config.yaml
n_layer: 12
d_model: 128
n_experts: 64
experts_per_token: 4
d_expert: 128
d_shared_expert: 0
activation: "xielu"
moe_layers: [0, 1, 2, 3, 4, 5, 6, 7, 8, 9, 10, 11]
router_score: "softmax"
normalize_top_k: true
routed_scale: 2.0
balance_loss: 0.00763
balance_bias: false
router_z_loss: 0.0001
router_noise: 0.1
n_groups: 8
groups_per_token: 4
init_std_router: 0.0153
lr_router: 0.00251
vocab_size: 2048
norm: "rmsnorm"
norm_eps: 1e-05
tie_embeddings: true
optimizer: "soap_variant"
lr: 0.00589
beta1: 0.95
beta2: 0.99
batch_tokens: [65536, 131072]
seq_len: 1024
train_tokens: 824000000
steps: 8394
dataset: "wikipedia_en"
Below are experts of layer 9 (counted from 0) of a mixture-of-experts language model. Rows are named router (the router's row for the expert), down (a neuron's output weights, with its number) and show model dimensions 0-127. Each number is 200 + 40 x the weight over its row's rms, rounded and kept within 0 to 999.
Before each expert's rows: a language model's description of what the expert responds to. This comes from a sample of Wikipedia text that the model never trained on.

# expert 0
Word-initial lowercase or capital consonant pieces like f, g, st, sh, G in fun, findings, Games, MotoGP, GK.
router,198,215,186,191,228,121,194,225,232,185,200,195,258,288,181,132,248,202,232,206,161,281,213,208,144,175,145,230,147,176,253,254,182,187,153,188,232,198,161,115,233,237,165,169,189,174,181,208,277,193,236,205,209,112,186,214,188,122,223,169,238,170,292,156,243,165,200,100,207,200,170,153,227,196,152,229,207,198,266,237,232,174,205,145,203,163,159,182,204,121,217,171,195,196,235,239,202,144,171,210,149,162,255,244,225,131,206,222,243,199,207,126,223,216,191,154,140,195,239,187,246,130,168,128,215,210,145,174
down0,220,201,206,214,252,239,181,117,244,265,187,284,233,159,211,194,203,258,167,201,174,223,190,216,253,195,212,139,170,211,203,165,310,205,209,166,214,197,225,246,171,224,174,194,213,205,215,195,220,165,231,160,195,254,164,205,172,225,245,149,240,198,263,217,270,135,204,203,203,180,291,190,150,170,247,195,183,245,145,185,231,194,176,177,199,222,226,243,199,249,249,205,225,213,197,253,212,213,286,177,253,221,121,257,195,199,110,127,104,261,155,250,181,260,239,171,182,121,214,195,245,184,120,177,230,167,220,147
down1,232,194,248,301,178,249,204,230,212,270,254,286,188,160,176,184,207,130,123,201,273,224,212,152,173,200,153,202,209,144,280,245,184,181,208,210,288,190,203,310,195,200,120,192,206,191,233,229,212,164,224,249,263,130,148,181,222,258,222,143,178,141,181,292,154,208,251,184,165,241,238,170,211,127,238,183,232,180,210,236,202,163,199,248,157,224,199,247,244,165,198,172,215,266,184,187,152,217,205,239,246,157,204,207,189,223,211,197,150,183,211,275,171,194,191,222,188,274,176,162,187,205,214,146,217,225,233,204
down2,172,237,244,137,207,202,255,177,261,239,145,154,163,162,232,185,202,198,276,181,159,178,206,161,217,131,153,221,190,190,200,194,227,249,148,225,208,196,183,181,211,154,182,262,193,172,173,147,218,224,195,183,144,217,222,253,271,183,219,174,252,174,269,125,211,270,239,190,273,198,228,263,237,176,218,223,160,126,225,217,197,221,193,135,178,218,149,178,223,233,199,162,119,175,192,212,290,241,231,242,183,222,143,205,233,219,235,124,171,105,227,280,142,195,140,188,151,240,223,128,148,257,206,161,185,172,190,167
down3,141,217,146,184,173,205,272,247,209,200,200,166,210,220,271,203,278,241,151,292,188,246,224,255,249,200,171,249,132,170,236,185,203,230,195,234,136,206,218,236,183,198,152,273,180,222,166,170,195,152,198,262,198,166,184,254,249,209,265,171,157,211,193,240,96,229,237,157,189,177,182,159,180,151,207,198,216,258,284,205,212,236,206,168,186,197,254,219,206,159,52,237,193,186,214,223,229,144,253,218,149,225,243,185,184,214,235,204,120,189,175,222,229,153,218,151,196,141,178,249,210,197,242,163,170,170,176,254
down4,185,187,237,184,245,222,210,174,260,314,187,226,221,131,150,218,124,214,189,252,166,208,222,198,184,168,148,153,202,155,180,181,245,150,169,214,259,207,132,211,220,179,208,246,179,214,208,192,198,265,174,186,165,204,145,178,286,151,192,218,208,145,133,134,164,173,182,214,131,214,168,238,203,216,213,163,214,166,213,229,232,216,175,225,230,184,160,279,165,184,190,221,238,201,276,135,145,242,90,166,273,217,252,205,166,187,236,249,210,228,182,124,170,269,119,177,209,239,150,188,206,232,207,132,222,197,167,258
down5,188,217,178,200,179,215,303,177,208,222,192,248,256,204,150,173,263,248,171,228,162,218,259,207,231,246,230,211,212,218,175,251,214,196,156,241,240,211,187,164,160,225,223,201,220,170,224,187,219,108,302,235,218,226,252,131,141,206,210,142,136,261,214,177,199,156,231,192,178,132,194,216,189,170,199,170,168,163,174,183,94,249,131,164,233,211,211,166,241,221,213,182,218,209,252,203,154,252,196,269,200,187,237,206,348,216,206,187,199,156,245,158,240,115,234,108,228,154,232,213,219,180,187,208,185,223,205,223
down6,119,184,172,181,231,189,218,171,201,205,167,168,234,202,259,281,151,183,207,239,187,198,172,228,218,187,175,183,229,293,273,213,191,176,178,204,157,181,188,150,186,214,209,186,166,182,200,144,135,171,217,214,217,267,169,228,266,187,186,134,147,255,198,114,214,206,154,255,155,299,151,185,197,225,150,243,191,212,247,179,100,218,214,190,259,89,168,207,272,176,201,170,148,256,205,142,183,197,200,146,167,212,157,288,179,196,211,269,247,226,154,252,239,173,166,233,190,194,200,173,225,202,209,114,169,211,182,194
down7,202,213,244,245,234,211,126,197,211,169,138,142,206,113,196,224,126,154,191,218,150,191,216,229,179,246,215,156,161,286,173,195,292,185,233,164,197,170,195,200,225,255,162,150,178,190,209,170,159,293,160,219,189,234,183,130,189,234,157,191,180,186,179,254,238,195,122,229,202,160,227,156,251,165,264,198,214,196,173,181,202,150,145,166,176,202,234,204,160,234,224,242,258,220,228,181,271,141,122,199,205,232,217,195,96,172,184,285,231,269,165,226,169,266,161,247,169,249,228,231,212,246,206,153,181,243,204,193
down8,170,130,252,230,185,141,203,218,164,238,181,241,221,214,213,159,108,197,204,183,200,239,236,197,194,211,219,186,220,232,204,185,273,176,232,206,176,177,180,219,150,154,168,151,138,166,214,182,176,272,170,179,211,179,158,222,226,134,336,280,227,205,225,218,190,110,272,249,244,221,208,223,214,200,237,220,243,169,136,235,283,185,213,222,216,177,127,168,212,186,139,194,191,196,207,196,174,195,195,223,210,121,98,209,112,191,246,226,157,274,225,193,243,216,213,173,220,231,221,206,167,214,179,203,143,265,117,190
down9,190,212,168,247,200,209,236,150,221,126,244,204,225,152,182,175,201,134,218,217,252,165,164,191,202,235,305,201,121,238,199,135,177,223,211,246,185,159,207,118,166,227,139,200,248,219,204,148,248,173,231,239,141,241,211,174,178,237,222,251,212,188,212,140,202,178,161,127,225,235,165,263,195,181,204,205,193,175,99,166,200,202,157,215,228,186,130,195,227,201,181,184,248,210,175,229,235,196,220,201,92,176,302,213,227,108,164,234,254,223,180,158,177,190,184,149,285,159,219,121,261,181,178,221,164,202,196,217
down10,225,246,150,241,178,246,133,178,131,246,196,221,179,208,185,222,240,241,231,220,146,272,137,160,196,202,252,206,194,141,204,151,164,178,247,135,160,156,171,219,167,242,191,243,234,200,166,277,194,232,169,192,188,174,166,230,156,158,241,152,209,143,192,310,223,232,227,296,143,212,217,220,225,150,213,237,111,222,208,173,243,190,174,228,193,226,182,235,172,224,160,178,259,184,168,200,211,207,211,218,224,162,136,229,169,242,192,235,225,217,201,296,134,256,204,174,214,264,152,174,230,80,265,214,211,214,224,211
down11,180,171,250,164,216,170,251,210,161,225,196,175,204,234,155,251,270,235,207,210,224,157,147,195,167,192,193,217,237,184,252,190,143,175,248,233,211,269,178,219,178,248,170,115,184,228,222,160,272,179,194,165,148,171,166,218,212,123,216,148,155,118,186,203,237,191,198,178,221,162,182,276,194,188,256,135,233,276,155,227,170,164,258,226,252,137,185,235,153,203,111,210,180,211,261,198,186,247,136,134,243,152,253,208,176,150,214,137,222,244,197,196,224,214,267,222,213,302,177,194,169,224,212,270,139,151,208,217
down12,229,138,192,129,232,253,208,197,198,249,213,257,172,238,152,198,278,183,221,144,196,224,219,251,234,203,209,200,215,229,254,223,189,240,164,209,150,159,195,225,172,200,209,230,177,234,200,205,126,135,221,200,170,287,179,248,158,231,131,140,211,271,189,198,212,189,127,211,236,178,111,168,160,202,170,168,239,237,217,192,206,166,171,234,168,222,165,270,248,162,134,262,198,203,212,156,174,195,218,221,173,141,140,169,230,210,194,189,242,293,179,204,171,254,179,206,143,83,151,197,255,205,214,130,250,256,132,197
down13,197,168,219,238,207,154,186,247,190,170,190,190,157,213,211,182,159,236,162,113,145,220,282,220,176,241,229,166,227,196,212,217,247,164,185,165,236,184,201,194,218,211,166,188,184,167,106,174,169,232,181,157,162,203,183,146,173,185,215,212,233,234,159,225,183,221,194,230,147,205,178,242,202,197,261,196,171,173,198,235,148,205,270,133,193,157,170,99,156,170,287,242,178,146,206,217,169,214,122,173,236,194,315,139,263,177,238,237,213,236,171,169,219,222,169,149,126,298,199,193,223,161,127,247,149,251,224,278
down14,133,308,171,255,153,241,193,185,173,299,197,173,282,181,223,208,156,209,181,206,151,168,118,193,152,174,166,222,208,278,227,287,196,174,193,152,274,205,228,195,240,128,213,139,252,144,231,253,229,211,211,204,176,149,264,128,244,206,170,192,240,223,163,263,156,222,169,229,221,169,180,240,237,175,239,183,234,171,154,269,233,177,187,200,203,192,221,228,137,271,249,258,173,157,230,227,206,131,187,211,240,252,153,180,222,202,147,186,173,203,202,210,186,177,168,164,178,177,216,188,219,190,247,257,174,161,268,173
down15,157,196,254,147,237,212,225,167,250,224,156,153,272,215,256,158,205,182,223,254,165,185,150,245,227,210,157,196,138,224,256,226,219,214,229,173,243,197,207,100,186,218,153,213,241,118,236,207,137,180,238,243,193,157,208,272,257,230,171,222,224,179,237,235,257,176,185,222,219,117,225,211,205,161,184,205,140,198,171,229,204,234,266,218,216,203,197,154,156,231,66,177,231,148,228,222,242,259,244,272,228,200,162,202,158,150,189,170,133,203,205,196,185,186,157,238,199,206,211,128,237,183,207,294,234,221,203,269
down16,227,194,237,244,236,272,211,209,153,155,204,181,211,181,210,164,194,153,218,150,242,186,236,229,160,204,232,174,182,191,194,240,264,145,246,113,180,197,229,211,213,186,137,169,183,238,226,181,109,199,141,177,243,208,216,203,199,172,181,179,233,199,207,237,214,136,123,224,186,241,251,248,118,261,219,144,172,201,232,250,158,150,200,203,206,185,257,196,199,169,134,204,222,59,219,232,254,268,205,231,225,225,215,217,188,229,238,247,226,123,132,268,236,170,214,151,255,148,147,156,226,244,191,163,191,163,272,222

# expert 10
Short word pieces inside words, often t/d/et/at fragments or stems like int, crit, feat, ret, as in lif-et-ime, Hill-t-oppers.
router,233,183,166,153,167,172,226,155,215,316,159,246,235,222,213,196,240,155,225,194,228,188,173,176,232,156,108,278,138,211,160,187,152,218,174,233,145,197,144,142,212,248,145,162,214,246,186,174,210,245,212,186,263,200,203,177,215,107,182,190,243,180,273,195,218,80,235,155,193,247,202,128,229,183,223,191,193,233,207,202,190,191,193,115,183,142,148,167,220,195,157,205,158,223,228,167,219,141,181,163,166,162,244,177,184,151,234,182,195,273,277,106,187,222,249,152,183,207,228,208,201,227,192,196,182,271,204,171
down0,189,180,250,188,242,173,295,167,239,193,189,182,192,242,260,276,182,200,249,233,229,212,145,168,252,171,231,147,248,160,189,146,139,297,121,98,168,222,247,172,152,183,179,231,214,249,225,211,175,227,204,180,225,213,184,218,265,164,173,257,224,180,238,120,197,147,159,240,185,169,281,202,88,186,196,120,217,183,155,169,230,188,234,223,153,171,210,219,215,188,227,183,196,160,198,220,251,182,149,235,173,277,204,164,241,189,209,173,222,203,167,222,250,201,239,218,103,262,171,196,196,195,157,207,236,162,182,172
down1,157,180,192,218,130,179,192,124,271,230,209,186,230,242,237,237,263,220,183,214,229,145,207,229,218,196,212,228,230,151,130,179,206,144,231,212,212,209,221,210,184,225,214,160,211,233,190,131,230,145,191,195,286,180,203,192,208,256,141,228,197,143,171,232,202,160,148,254,166,185,184,272,210,165,220,195,237,219,194,222,309,166,229,216,177,257,159,262,170,126,223,137,138,231,156,241,107,169,172,229,252,126,206,173,253,215,237,213,168,197,211,215,184,246,275,160,171,193,240,228,187,96,147,129,178,180,240,174
down2,198,153,211,208,289,151,199,129,222,173,211,170,145,192,231,243,226,268,176,190,213,152,227,230,229,153,206,198,151,139,225,186,210,133,182,201,206,160,181,240,189,186,156,245,146,236,237,167,109,263,231,164,222,165,192,98,197,212,239,203,256,231,180,188,261,104,213,256,142,177,142,207,205,254,185,199,228,227,172,167,133,248,199,197,173,165,217,203,238,236,179,242,231,171,151,226,199,182,224,192,225,153,202,214,201,244,177,178,215,110,174,188,225,224,181,270,277,202,236,300,229,170,143,180,234,103,195,236
down3,138,213,230,257,262,200,250,278,265,194,181,165,224,166,228,137,219,171,200,214,185,226,164,217,192,274,162,159,245,270,189,226,189,220,236,211,237,243,193,192,209,209,138,239,203,159,216,202,220,227,231,259,186,246,204,220,261,254,227,186,314,236,280,201,207,220,206,223,203,159,173,263,194,120,197,197,209,228,178,192,228,223,218,248,230,178,196,214,287,268,169,276,223,260,246,253,210,213,190,148,227,159,191,162,259,246,138,183,154,265,217,190,253,213,163,226,273,184,250,178,173,242,126,239,141,158,180,241
down4,169,204,231,156,143,219,173,222,145,157,152,163,143,223,243,143,193,241,194,235,174,217,187,258,136,193,238,187,136,155,147,177,208,141,173,209,189,228,189,234,175,185,235,289,231,199,220,270,203,225,192,233,189,207,111,236,258,220,197,200,246,259,151,167,152,244,162,217,190,206,242,292,151,175,240,154,209,109,245,195,223,173,240,220,155,253,248,150,266,192,169,216,170,225,199,235,184,192,145,194,240,182,191,173,228,210,228,266,255,222,219,141,285,130,136,245,220,230,161,265,234,209,171,211,246,143,241,197
down5,226,158,188,104,226,123,267,161,199,133,257,104,203,177,212,184,153,189,193,207,172,274,155,150,251,152,280,179,198,204,233,164,189,179,215,150,176,153,166,170,260,204,169,252,218,146,208,168,133,233,150,255,221,188,189,213,213,224,189,253,201,242,214,127,238,249,226,246,169,160,219,198,215,221,196,232,282,212,145,135,200,238,239,250,192,175,146,196,133,228,170,221,252,254,267,146,213,243,192,167,184,160,195,187,205,213,241,256,242,251,239,173,196,184,161,224,156,216,174,246,176,251,165,174,208,163,267,261
down6,167,248,174,150,186,199,227,211,166,225,128,215,203,173,230,193,251,185,165,186,202,215,193,197,171,257,230,196,186,217,207,203,205,226,158,265,97,247,255,160,226,194,175,259,270,245,146,263,190,222,223,208,226,205,209,174,157,142,170,173,179,154,273,246,262,246,254,156,242,213,255,168,221,208,142,192,211,256,232,139,193,212,138,235,201,160,171,192,196,224,191,232,211,160,265,212,248,197,264,281,220,185,221,197,231,237,142,211,99,194,230,179,134,137,153,273,188,234,200,271,276,213,243,215,135,209,128,218
down7,110,108,201,211,135,224,230,210,212,224,181,208,66,164,195,191,197,220,226,169,169,238,234,235,226,258,245,200,123,255,238,172,229,271,216,269,212,251,211,212,223,214,189,169,274,237,194,194,169,224,123,223,174,200,272,209,204,175,292,200,227,176,147,198,293,190,201,233,226,197,180,174,188,141,197,147,276,174,164,235,176,159,185,252,195,153,242,167,193,233,280,207,185,186,196,228,156,138,226,178,172,181,262,185,211,189,201,204,193,213,237,176,200,177,108,178,232,270,211,160,152,206,151,261,199,161,192,205
down8,233,190,187,187,267,164,252,192,196,277,178,128,209,262,156,157,148,149,231,178,148,216,198,220,235,225,173,173,144,235,215,156,222,209,161,236,154,211,166,154,198,211,207,211,202,224,197,157,131,253,111,293,165,262,195,219,127,169,150,218,183,141,235,233,198,251,240,252,217,267,199,136,184,192,155,221,168,203,237,122,218,203,232,212,208,212,196,183,265,264,158,221,245,160,142,209,215,211,143,178,149,214,231,191,155,225,184,118,195,160,166,99,138,216,209,215,192,165,153,201,280,175,142,233,186,182,154,205
down9,246,245,138,188,326,199,132,170,190,217,252,224,250,239,171,259,246,154,191,196,172,240,234,202,147,200,289,159,169,211,215,211,191,208,266,197,178,161,130,177,176,257,227,245,227,190,163,193,194,243,179,201,184,129,183,211,210,260,219,195,136,207,170,177,215,217,202,299,148,228,198,156,243,203,184,229,168,219,181,129,216,246,211,160,206,244,96,172,152,237,208,209,132,163,168,249,189,249,228,243,186,266,164,187,227,184,265,176,188,255,233,211,268,197,247,167,256,225,265,229,209,213,212,252,163,220,147,171
down10,159,250,247,225,160,191,242,244,194,197,162,186,222,220,145,150,212,166,181,217,219,223,229,229,188,198,145,224,168,225,162,270,138,200,116,96,181,126,188,244,177,184,310,192,169,171,219,184,191,224,199,182,210,245,225,155,172,251,121,215,260,258,188,236,190,233,171,147,145,207,207,214,212,146,219,199,264,115,215,172,172,182,175,198,230,236,210,196,212,189,187,216,197,238,235,136,205,200,96,136,232,214,192,163,145,223,191,265,166,258,161,226,270,174,188,243,270,196,135,164,197,211,241,199,168,260,255,138
down11,203,158,172,326,217,167,139,188,290,222,155,217,267,277,169,212,225,188,264,267,138,191,226,191,170,277,206,259,229,221,180,225,222,209,197,235,246,213,231,247,186,250,177,247,190,189,214,165,206,177,208,181,168,209,181,191,201,216,255,223,235,196,95,246,156,207,164,207,191,173,211,190,166,214,168,236,191,242,205,214,155,240,187,155,173,229,174,121,206,154,271,234,203,191,126,229,188,169,233,267,203,255,152,225,197,211,186,190,195,238,243,204,219,245,209,194,227,206,253,177,231,192,43,163,279,192,213,163
down12,211,212,238,191,281,144,227,115,195,207,198,185,184,228,285,151,186,185,187,236,214,173,253,277,234,258,195,266,152,246,242,127,221,221,198,158,193,154,183,246,185,211,194,145,203,144,281,127,213,219,193,121,200,182,199,260,160,245,180,215,186,172,124,249,236,254,248,204,256,152,206,197,200,167,188,144,275,244,193,255,162,147,241,261,245,213,178,281,177,213,171,257,238,208,208,241,238,200,216,166,184,105,224,212,259,198,180,206,215,236,241,222,223,156,264,137,207,226,185,171,189,175,200,194,201,170,199,133
down13,235,334,179,264,201,213,211,258,172,175,217,244,252,219,177,228,241,187,216,123,260,263,168,214,212,200,203,162,249,188,214,227,217,185,168,205,202,216,210,140,152,211,236,277,157,261,221,203,169,246,175,239,181,186,189,233,186,205,187,289,248,256,137,157,181,146,193,242,100,196,204,209,225,229,187,265,169,183,181,201,80,229,208,208,175,209,230,187,264,131,210,187,244,219,219,134,203,221,209,138,294,148,224,199,179,242,206,234,201,196,159,272,140,224,186,236,209,177,226,198,184,180,213,257,182,228,269,187
down14,178,139,166,250,204,177,182,197,194,285,180,230,177,250,250,251,255,212,137,177,187,167,186,223,170,234,152,225,240,267,218,234,181,210,127,161,224,242,185,201,191,250,191,136,169,194,247,161,264,214,291,223,136,181,231,129,199,141,215,84,178,173,209,192,208,177,182,139,240,212,180,126,250,130,142,196,184,205,208,232,147,196,247,193,265,187,165,216,229,125,159,160,270,230,215,168,157,215,169,206,157,210,136,179,220,222,205,218,194,196,237,287,172,197,162,230,219,143,162,196,212,257,237,160,255,209,201,139
down15,148,160,206,133,173,248,179,230,191,200,255,243,182,177,226,174,155,202,201,188,180,170,215,203,246,188,187,228,280,268,239,252,159,191,209,159,239,227,243,143,185,169,138,263,149,202,195,182,195,185,187,210,246,208,230,211,231,196,211,230,182,186,233,150,120,176,140,132,207,192,188,257,151,252,201,199,217,221,189,153,179,200,180,176,160,165,212,233,168,101,200,205,252,331,236,224,175,251,239,182,256,229,178,179,342,229,137,233,212,256,260,268,216,234,206,147,153,233,158,228,168,150,205,201,232,243,208,221
down16,213,174,154,212,93,157,170,152,184,253,285,219,185,258,174,133,228,166,198,290,219,93,219,147,159,176,181,198,141,136,190,195,244,184,119,249,246,221,167,186,172,189,213,92,136,165,140,176,222,258,135,175,170,230,247,206,216,229,164,235,227,227,227,176,214,219,206,185,294,196,216,198,237,218,194,201,236,196,181,199,207,175,225,220,159,131,120,161,120,167,136,247,231,234,223,206,209,245,177,165,216,211,273,215,183,146,167,227,221,181,181,231,191,154,215,207,225,162,187,252,235,173,180,239,205,187,193,195

# expert 51
Line breaks ending an item in infobox or bulleted lists, such as after Medium: Oil on wood; also high, long, No, All.
router,198,170,157,220,168,166,179,233,256,222,144,167,208,213,188,201,283,170,230,261,221,237,194,176,210,176,176,239,213,185,247,241,111,247,253,186,208,203,135,221,213,280,184,210,220,277,251,104,292,210,251,169,228,135,146,179,265,210,196,190,283,231,182,268,247,149,251,183,220,198,155,173,151,223,185,225,164,224,212,199,260,180,192,136,241,225,167,177,214,195,203,229,169,226,190,182,202,192,143,172,188,230,212,144,165,155,262,157,274,190,218,163,191,277,168,174,241,218,267,207,112,174,172,141,200,252,168,212
down0,261,254,202,196,238,163,166,239,183,175,138,241,191,280,143,163,202,166,177,147,213,264,130,206,245,166,243,168,119,188,198,145,197,193,178,218,226,206,277,154,211,184,222,188,206,168,228,318,138,254,264,235,138,269,208,282,214,122,189,132,164,237,229,227,192,202,185,197,179,150,194,183,178,199,166,262,223,214,200,142,210,240,170,206,201,190,271,160,157,143,152,166,73,211,223,153,221,187,173,191,178,200,235,211,235,143,209,178,248,232,225,209,196,174,157,232,182,160,164,172,178,226,239,197,156,238,210,207
down1,189,228,230,170,132,228,168,175,189,180,162,200,181,158,208,195,133,187,163,217,125,191,162,114,204,196,195,188,231,154,193,181,171,235,149,208,219,228,185,168,226,243,257,208,266,140,168,181,245,209,188,200,224,239,237,220,171,161,145,185,275,73,198,153,225,175,173,165,196,148,164,212,184,197,193,215,214,227,137,236,228,158,174,172,91,237,141,180,220,237,233,218,163,190,211,166,161,187,218,284,244,214,260,136,153,291,228,220,237,199,178,171,182,169,230,138,192,132,226,200,254,238,206,163,145,191,313,166
down2,222,133,204,187,157,204,206,270,126,176,195,162,253,126,208,181,175,243,181,200,229,280,189,214,223,240,182,175,178,217,216,196,201,207,182,170,239,250,230,213,241,178,169,120,211,167,252,147,216,224,222,152,202,147,243,229,195,239,193,192,186,213,205,72,223,186,164,214,228,107,190,209,165,196,186,205,216,259,167,143,193,223,90,182,185,201,234,276,174,163,208,181,149,163,220,195,223,201,153,236,141,245,85,245,244,171,211,206,172,197,243,177,196,219,96,158,148,216,277,262,179,205,218,240,250,190,163,189
down3,170,247,244,124,137,180,85,217,198,148,202,236,155,253,228,213,168,187,259,182,256,164,159,185,230,171,235,241,310,217,285,193,179,231,174,252,144,179,197,178,145,201,215,239,180,160,194,178,228,205,202,188,236,248,239,165,132,232,271,248,198,246,204,236,183,200,202,156,190,250,209,262,232,192,132,186,186,227,253,226,196,183,202,215,225,241,154,220,240,183,185,225,253,187,218,190,233,172,139,167,175,252,226,103,195,155,120,220,229,211,236,118,190,215,198,181,223,218,176,200,302,172,181,157,214,239,231,266
down4,175,178,174,225,262,121,184,189,253,213,263,159,277,204,179,203,238,243,182,205,166,230,225,204,173,139,150,270,210,200,183,196,152,167,140,232,152,250,230,234,210,162,153,194,191,221,191,230,165,214,86,200,213,189,210,233,168,187,220,197,210,172,181,222,232,140,95,194,180,124,216,192,128,134,148,216,191,160,214,165,172,178,128,285,202,203,232,221,245,181,177,142,213,203,217,191,225,192,133,253,193,213,207,139,172,234,137,190,260,153,189,161,127,161,202,169,260,224,218,203,330,184,235,232,174,166,216,214
down5,207,234,157,175,161,196,202,228,206,235,297,205,204,270,209,161,221,222,206,162,305,157,104,237,212,188,166,237,144,236,235,154,248,239,151,233,220,198,213,156,207,259,219,197,202,168,227,203,195,182,185,155,214,188,165,207,227,318,259,177,176,323,173,143,187,204,236,191,220,192,188,185,200,162,178,227,151,214,196,174,217,228,68,139,205,224,225,193,187,181,165,264,183,223,231,153,199,243,199,85,229,233,178,262,262,198,219,194,199,191,155,202,181,239,222,228,197,177,264,139,171,194,176,227,169,197,224,152
down6,157,216,144,192,117,182,232,278,194,205,197,234,181,238,157,185,222,141,190,233,209,112,192,247,205,176,239,323,183,223,220,231,229,168,256,274,219,178,178,236,178,227,180,205,308,151,197,147,195,255,219,190,166,255,206,238,209,250,235,193,186,200,202,214,152,270,243,203,199,196,225,128,174,170,203,267,143,233,186,174,169,224,253,134,178,192,240,164,131,210,138,165,156,249,185,201,214,249,217,147,192,169,207,257,159,290,252,186,296,185,185,193,211,239,218,219,176,199,157,258,215,257,230,178,197,185,180,164
down7,258,196,199,169,170,160,218,185,215,260,225,196,145,154,168,166,157,184,171,200,216,127,318,163,222,167,173,216,155,178,275,179,124,188,229,129,137,175,136,257,220,232,280,197,235,212,216,226,107,173,228,236,209,174,209,136,194,201,210,226,148,164,180,165,155,196,260,184,253,242,170,201,171,224,223,214,231,214,261,249,244,230,232,183,176,212,230,226,237,224,153,157,283,200,131,227,163,210,195,141,138,241,248,151,242,165,252,187,190,181,222,211,185,229,185,205,155,186,166,151,97,203,169,166,215,177,137,239
down8,178,179,243,142,312,103,274,132,175,169,208,214,178,190,199,282,212,260,205,136,190,225,204,176,150,226,206,235,223,264,189,131,198,181,213,190,214,225,264,124,174,248,186,259,165,168,199,181,237,142,213,205,269,190,177,292,193,250,136,271,211,211,162,196,186,236,199,204,174,249,252,218,195,153,272,187,222,231,239,199,180,173,124,217,180,158,182,117,191,252,154,223,191,200,176,178,201,178,226,164,150,247,207,207,221,184,211,172,157,201,151,215,113,188,137,233,156,185,233,218,229,263,187,227,144,226,194,226
down9,139,218,179,236,210,184,175,206,173,217,160,139,229,218,151,228,167,205,182,248,194,219,190,160,210,220,52,125,231,248,198,229,211,189,240,157,251,167,143,257,224,180,267,263,213,209,205,245,282,95,225,216,107,233,134,214,145,201,190,257,212,162,185,199,208,156,178,180,162,147,195,257,245,196,148,176,184,283,143,247,212,274,209,226,191,242,162,194,217,198,221,198,133,257,257,192,228,227,189,158,231,207,220,223,211,181,186,198,262,164,170,179,213,164,252,216,201,225,158,185,146,216,137,148,182,164,182,161
down10,265,203,149,189,210,166,236,247,195,319,173,197,236,233,209,141,193,187,170,217,243,216,137,222,229,213,191,189,168,183,155,178,175,222,234,250,236,153,213,224,147,169,198,222,186,162,209,276,159,246,181,190,243,124,199,141,214,166,256,110,220,165,221,192,149,266,212,285,200,183,204,220,223,169,244,194,222,130,177,140,146,271,220,211,203,253,201,160,254,200,211,256,183,223,199,217,250,192,124,199,180,249,254,96,232,156,235,128,189,228,216,166,201,196,227,147,123,181,265,202,229,175,191,163,167,218,254,155
down11,188,179,173,256,274,127,109,160,274,216,217,178,205,227,151,165,235,217,230,215,215,175,206,255,211,217,193,161,231,187,180,151,257,203,181,202,185,237,186,176,209,219,159,251,265,245,284,262,239,191,226,238,173,212,186,226,180,254,201,202,187,144,185,245,213,125,217,188,214,158,311,199,237,219,195,190,173,230,198,151,238,290,182,195,286,176,231,187,200,207,167,217,214,211,287,218,206,212,171,215,139,167,201,133,169,184,171,190,262,189,258,181,223,136,144,237,184,266,224,282,114,192,213,202,161,220,249,125
down12,217,218,245,169,257,155,235,131,185,199,300,250,138,228,243,130,201,221,201,184,262,226,208,161,206,251,237,220,174,209,181,178,203,155,252,172,214,170,248,191,260,152,182,217,161,198,159,252,284,270,155,172,213,184,213,200,138,203,237,180,190,168,167,185,172,240,207,256,215,180,249,230,199,151,152,217,238,201,169,208,148,221,159,131,250,247,148,190,225,293,241,238,155,184,226,233,209,220,147,277,231,272,122,225,172,195,239,181,177,209,228,163,247,135,120,175,227,143,246,233,191,225,140,207,198,181,264,223
down13,247,194,182,116,274,220,190,256,178,198,194,251,152,192,160,182,243,230,227,201,214,228,210,242,144,168,152,252,178,225,188,234,152,189,160,176,213,238,166,246,201,203,167,216,172,172,156,262,197,233,80,164,161,263,175,230,237,192,234,224,244,153,102,190,182,162,117,147,181,153,148,206,202,211,224,166,132,143,170,149,213,188,221,190,232,208,136,153,152,198,146,144,150,222,142,191,199,197,194,241,232,148,171,243,188,200,258,208,252,228,179,109,164,224,210,208,165,187,181,187,173,245,265,90,173,225,212,219
down14,197,198,196,266,200,157,181,173,215,181,197,225,225,181,180,311,243,194,215,115,181,212,242,194,166,249,183,219,229,176,181,210,189,128,174,207,218,314,128,280,232,226,180,177,181,221,144,246,184,185,164,213,306,219,262,210,182,162,151,170,214,237,189,213,231,138,178,205,193,142,149,205,131,207,198,139,148,238,247,214,204,184,171,173,159,185,183,143,210,179,217,133,222,183,178,165,206,163,144,235,299,123,229,162,184,184,212,234,170,188,209,208,138,194,230,237,250,143,185,162,193,221,115,243,216,117,167,237
down15,237,126,251,236,145,215,308,205,110,190,183,187,174,189,159,273,133,197,209,203,158,154,255,218,228,158,252,187,127,177,206,231,119,244,190,227,271,181,170,214,214,215,149,247,204,226,244,225,157,233,198,211,253,208,256,225,212,237,170,205,131,166,225,289,227,138,160,213,180,220,150,162,158,249,178,191,194,187,164,170,189,247,203,136,175,161,160,164,243,192,200,212,245,203,163,213,163,188,235,169,99,163,155,158,174,174,183,224,202,124,211,181,145,200,203,239,196,213,183,138,214,255,164,249,257,217,169,135
down16,216,190,200,122,162,208,194,190,155,214,246,188,136,198,216,183,234,189,204,191,156,158,215,245,201,205,160,224,197,192,206,246,218,261,236,193,181,184,225,272,236,158,234,221,253,310,176,121,215,148,241,179,153,197,155,227,174,211,204,247,187,218,210,155,213,256,188,292,156,171,162,278,240,156,142,189,201,225,157,154,265,188,211,202,222,213,247,137,230,196,203,222,181,279,206,82,253,182,285,236,177,283,139,233,196,201,275,221,280,251,166,210,197,185,240,209,187,190,239,203,239,256,200,239,243,209,161,234